From a checkpoint of a small mixture-of-experts model trained on Wikipedia.
Size: width 384, vocabulary 38385, 77.9M parameters.
Training: a variant of SOAP for the experts, 404M tokens.
Below are experts of layer 4 (counted from 0) of a mixture-of-experts language model. Rows are named up (a neuron's input weights, with its number), down (a neuron's output weights, with its number) and show model dimensions 0-63. Each number is 128 + 32 x the weight over its row's rms, rounded and kept within 0 to 255.
Before each expert's rows: a language model's description of what the expert responds to; "mostly gets" lists some tokens that are sent to it at least half of the time. This comes from a sample of Wikipedia text that the model never trained on.

# expert 52
Name-inner capitalized words. Capitalized words or first pieces inside institution and event names after the first word, such as World War, School of Art, Naval Air.
mostly gets: " War", " Art", " Air", " Fort", " Car", " Tour"
up0 [132 129 110 107 128 150 114  99 117 111 102 139  64  78 119 108 104 153 117 168 168 139  96 104 140  97 152 196 125  96  62 130 143 110 136 110 162  98  68 150 127 165 109 135  80  87 188 173 158 171 149  96 152 117 177  98 101 123 105 140 181 106  94  83]
down0 [166 155  95  46 109 131 109 134  72 178 147 179 107  64 159 143  75 138 145 131 143 129 155 110 117 159 151 181 157 120  89  75  99 136 145 120 128 109 131 144 124 152  84  98 132 109 177 122 182 123 143 160 119 126 128 124  82 136 166 156 145 143 112 138]
up1 [129 113  86 107 123 144 134 126 106 114  98 163 108 135 142 162 159 157  83 131 136  87 158 114 144  79  58 150 105 197 110 155  84 128 116 154 128 158  90 148 182 116  63 146 107 139 124 132 110 131 117 128 134 114 166 102  81 162 139 184 108 120 183 148]
down1 [ 88 126 157  88 122 146 134 148 144 110 159 137 120 111 113 122 126  97 157 189 132  98  72 110 148 164  69 153 133 123 102  80 134 111 116 111 141 153 166 128 136 111  93  94 138 124 127 103 100 163 109 146 118 152 134 106 121 176 112 122 124  62 144  93]
up2 [ 74 182  93  92 167 115 139  87  70 199 196 129 181 102 109 160 157 149  74  93 171 157 157 211 134 129 141 109 172 125 121 103 116 168 121 139 127 124 131 166 176  94 127 103 108 123 122  90 164 156  91  80 118 139 123 187 130 127 137  81 148 127 137 168]
down2 [125 156 118 134 167 129 132 129 126 214 192  97 135 168 125  97 136 132 143 179  97  96 214 144 121 122 128 107 152 128 146 142 110 141 104 125 125 123  89 173  94  94  91  92 124 107 141 100 150  85 121 170 177 128 119 156  49 164 164 132 166  97  98 126]
up3 [137 101 128 155  89  97 107 108 134 134 111 126  81 105 129  68  94 190 176 114  82 108 170  96 107 145 209 131 180 119 154  52 144 140 129 132 155 155  99 156  87 125  82 104 167 146 113 132 138 129 117  64 132 145 140 116 136  69 126  94 115  71 139 182]
down3 [141 101  56 111  93 114  49 133 128 105  82 111  99 107  72 114  79 120 121 155 100 201 148 102 128 124 110  91 144 160 118  86 193 104  67 153 175 209 155  75 114 104 123  93 126 157  92 132 113  82 109  82 123 196 113 124 128 106 133 144 108 171  90 170]

# expert 56
Section headings and layout. Section heading words and markup like ==, History, Career, See also, Personal life, table rows, line breaks, and taxobox "classification".
mostly gets: "History", "Personal", "Career", "|---|---|---|\n", "|---|---|---|---|---|\n", "See"
up0 [ 52 100 107 134  95  81 119 136 161 133 121 165 173 105  70 122 119 122 154 146 194 127 151 163  97 138 112 118 119 135 135 193 127 145 104  83 130 141 145 168 184  82  68 110 141 100  99 172 133  91 157 135 106 145 171 103 113 108 150 166 117 139  72 208]
down0 [131 144 109 185 107 170 129 134 117 106  81 167 127 105 143 130 145  91 186 147  79  73 146 112 113 146 124 116 138 104 134 127 139  97 136  89  66  55  93  80 115 213 131 160 145  92 155 121 130 109 120 184 156 167 108 186 112 160 175 154  95 128 147 116]
up1 [ 91  73 120 158 157 159 140  69 138  94 148  93 148  87 137 115 116 111 101 108 139 119 114 150  67 127 133 162 136 118 169 196 111 189 201 132  94 135 174 181  95 142 111 144  95 158 180  83 180 131 134  90  84 153 140 100 125 119 103 109 192 163 134  67]
down1 [ 62 100 132 124 148 133 143 123 153 122 122 115 178 139 119 108 111 138 163 159 110 113 155 127 198 160 127 133 183 109 185 115  75 181 165 175 119  75 150 128 139 100 167 139 149  68 227 151 117  67 131 143 150 114 192 140 112  80  87 158  98 106  72 113]
up2 [115 108 142 102  92 122 126 102 145  88 156 142  99 136  88 105 137 142 119 157  77 164 114 185  96 141 146  83 178  94 166 222 124 154  92 132 116 134 137 106 104 141 169 141 130 110 116 132 129  67 123 163 224 122  78 131  75 167 136  99 101 154 106 112]
down2 [133 217 112 136  94 163 116 114 142 126 133 123 146  95 118  96 177 140 172 169 111 131 161 142 137 155 129 171 147  64 173 170  81 109 138 117 127  88 121 125 160 185  85 138 136 155 122  92 122  83  65  73 121 119 125 105 155 161 130 106  96 183 148 150]
up3 [154 156  95 110 128 127  92 131 137 136 139 197 144 142 108 146 113 183 171 148 102 105 157 101 180  63 151 141 126  99 182 151  36 191 171 185 153 128  92 158 160 123 135 136 118  84 121 123  92 138 132 162  44 105 151 114 109 143 140 137 131 137 145 193]
down3 [ 91 132 119 152 117  91  69 171 105 139 135  91 114 139  67 113 138  53 141  87  91 131 162 146 182 128 136 147 129 141 166 147 152 182 160 174 159 136 132 190 158 175 161 140  98 143 137 152 110 127 138  97 159 143 120 164 175 115 125 144 173 155 145 141]

# expert 54
Table header labels. Column headings and field labels in tables and infoboxes, such as Location, Votes, Score, Length, Population, Win %.
mostly gets: " Location", " Votes", " MPC", " %", " Apps", " JPL"
up0 [110 131 168 195 159 122 151 122 138  61 147  73 155  78 162 123 135 137 150 133 169  89 181 109 134 168 111  82 105 137 178 150 104 152 128  97 110 125 118 127 112 173 110 115  94 161  63  90 107 140 114 125 176  57 143 210 160  88 169 117 146 168 164 138]
down0 [141 116 134 107 116 134 174 163 208 178 128 153 144  92 120 112 110 111 155 125 119 132 124 154 102 175 141 120 125 125 200 165 147 147 131 137  99 121  79 125 117  91 166 104 115 151 138 134 106  85 126 123 123  87  98 111  96  85  59  97 114 132 140 123]
up1 [131 138 131  69 103 183  91 172 140  91 143 181 132 133 143 139 127 123  93 141  89  76 167 158 168 171 109 116 126  53 130 124 139 122  97  99 101 142 129 121 124 111 139  89 116 148 150  95 107 175 201 176  96 186  99 135 159 148 122  96 112 173 148 131]
down1 [132  94  66 137 170 166 164 179  35 113 107 117 123 131 135 127  57 151  35  83 104 101  95 150 123 147 104 119 147 157 111 168  83 122 101 135 146 137  77 190 148 160 128 188  56 198 117 178 111 149  95  86  99  94 137  91 116 134 106 131 149 124  63 159]
up2 [ 52 156 153 160 102 175 102 136  88 102 145 112 183 164  95 130 123  67 158 124 135  98 135  61 155 150 162 156 148 123 149 107 111 111 136 119 167 120 110  84  77 115 100 132  72 103 163 172 155 150  92  99 123 137 188  72 109  53 116 143 190 166 131  92]
down2 [ 63 111  77 125  88 109 132  64 161 146 111 129 120  93 117  88 102  84 147  94 121 125 181 147 108 158 143 105 100  87 133 107  73 162 139 112 101 157 116 105 133  90 106 159 149 161 131 120  68 112 188 127 135 146 166 125  67 127 150  93 199 120  94 150]
up3 [105 100 124 122 109  89 167 111 119 118 116 116 193 109 130 130 197 136 100 109 112 143 102 147 105 149 163  96 126 116 168 134 165 138 101  42 111 138 133 123 155 155 105 125 154 155 106 164 131 136 120 156 112 186 133 148 109 101 123  84 158 138 155 100]
down3 [145 172 170  61 169 132 148 112 132  89 118 137  94  96 164  88 117 146 139 110 144 116 114  81 110  68 164  81 100 130 152  99 104 106  98 133 114  48 170 138 151 119  94 149 142  77 151 147 138  90  88 100 127  65 127  92  98  53 156 148 109 111 168 111]

# expert 33
Biographical role nouns. Occupation and description nouns in short biography or list entries, such as politician, footballer, actress, plus "of" in "Head of".
mostly gets: " politician", " footballer", " member", " manager", " writer", " actress"
up0 [171 146 131  97 103 127 181 147 220 102 163 107 123 131 117 168 112 115 142 139 128  58 147 108 166 153 144 120 154  87 158 120 131  22  86 108 120 113 128 124 101 133 146 100 160 100 161 191 121  84  64 103 148 121 152 142 125 122 115 149 126 172 173  78]
down0 [110 146 163 136  71 139 137 122 115 129 102 126 100 152 128  87 207 151 144 167 115 114 157 145 124 121 148  82 167 142 141 105 155 112 112 122 152  63 135 132 152  62 135 102  83 133 133 101  73  71 121 172  91 148 139  60  91 117 130  80  76 152  98  90]
up1 [ 76 113 100 132 120 185 132 109 119 113 138 104 155  86  92 107 159 134 147 106 116 122 125 107  85 109 156 134 133 157 127 170  92 130 154 145 121 127 130 152  97  90 184  71 158 139 112 200  99 162 183 140 142  86 109  97 120 136 163 122 140 122  78 184]
down1 [199 149 101 165 138 118 113  95 125 139  97 148 105 127  39 107 142 121 201 138 131 169 162 128 101 155 158 127 133 134  91 124  95 141 153 166  86 104 116 155 143  98 170 113 123  95 205 158 129 144 108 119 140  98 160 118 145 143  83 140  56  96 111  50]
up2 [136 135 184 141 130 129  93  72 148 106 158 186 135 112 128 171 162 144 114 127 103 126  82 144 141  83  90  86 124 114  90  99 121 133 129  97 135  86 147  78 166 139 183 100  83 128 190 185  74 100 181 189 167 162 154  83 134 160 169 132 123  99 168 129]
down2 [149 144  73 135 115 102 146 147 134 132  91 147 148  75 111 105 169 127  77  95 122 130  59  65 128 103 146 107 141 133 151 137 166 147  75 105  59 127 140 138  81 140 171 112 168  83 172  48 150 162 172 137  82 127 127  99 113  41 152 154 110 145 130 135]
up3 [120 129  86 155  93 119 144  95 133 121 113  92 127 129 142 130 129 124 196 127 142 137 193 104 169 163 170 151 130  94 152  82 150 156 120 164 163 126 153 141  71 109 165 121 100  70 198  79 164 107 120 151 129  93 167 136 159 146  98  82 170 158 158 126]
down3 [129 134 147 111 156 110  47 122  65 111 105 234  92 149 110 150 149 114 107 186 106  86  66 121 123 104 118 109 137  80 104 157  64 186 130 129 144  81 105 146  98  72 116  83 192 141 149 130 128 117 117 120 122 155 200 105 121 173 112  97  79 129 194  79]

# expert 10
Capital-letter abbreviation pieces. Uppercase letters or pieces inside acronyms and codes in tables and results rows, such as FIVB, ARVN, MGM; sometimes name fragments.
mostly gets: "BC", "AT", "ON", " KSA", "AR", "OK"
up0 [115 137 116 160 124 186 122 145  68  94 101 162 119 162 138 107 183 109 112  81 103  99 118 126 112 139 163 130 179  98 101 127 176 112 123 122 134  78 145 171 139 112 133 116 108 162 121 139  95  77 178 130  93 143 136 116 154 127 171 112 141 102 103 116]
down0 [ 88 144 177 199  78 123 128 145  69 123 198 101  91 193  72  94 165  82 118 128  80 140 147 176  75 119 104 171 162 160 140 215 129 123  89 125 109 102 111 138 123 114 127 104 126 166 202 121  70 129 143 128 104 110  82 156  95 119 148 168 131 126 139 129]
up1 [169  91 160 144 116 118 135 154 106 142 121  91 148 124 168 170 155 169 172 133 111 165 178 147 131 149  92 118 119  94 102 114  65 108  18 106 157 120 174 160 126 109 142 158 158 125  90 151 176 136  79 146  89 137 125 188 162 143 137 130  91 102  82 128]
down1 [108 141 109 158 143 147  74 141 100  90  75 148  73  45 104  69 209 127 128 123  82 146 197 136  74  92 158  90 133 142 138 127 146 115 140 141  72 131 124  88 106 145 143 153 150 133 113 112 145  99 125  70 107 129  97 136 115 105 119 128 101 152  56 128]
up2 [203 101 161  95 136 107 137 152 116 145 148 159 124 136  75 131 173  98  65 134 137 125 135 112 118 154 134  97 175 134 164 206 110 115  50 135  98 141 155 127  93 200  73 103 166  73  89 136  84 174 141 125 125 148  88 129 147 118 147 130 163 159 123 100]
down2 [146 102 166 162 116 131  77 103 137 149 130 143 118  71 165 102 134 131 192 170 138  59 107 176 154  96 115  83  81 117  60 159 132  88 157 119 155 149 144 155 171 111 173 126 117  90  90 130  93 123 116  93 144 139  99 153 130 139 130 123 122 154 101 105]
up3 [ 87 172 134 126  96 122 131 145 127 124 137 149 120 120  87 161 142 193  81 139 155  81  83 160  89 156  71 129 119 160  79  95 158 128 131 121 130 144 159 152 153 120 105 173  78  96 163 103 140 200 146 162  85 140  92 117 124 123 161 113 171 116 102  82]
down3 [200  98 114 105 142 108  97 140 126 109 178 134 170 142 143 129 110  66 103  86  89  88 144 101 127  69 123 162  97 144 156 127 172 149 122  83 129 179 111 113  76 134 189 131 195 137 143 116 114 120 158 158  66 107 168 142 128 154 158  80 159 168 158 154]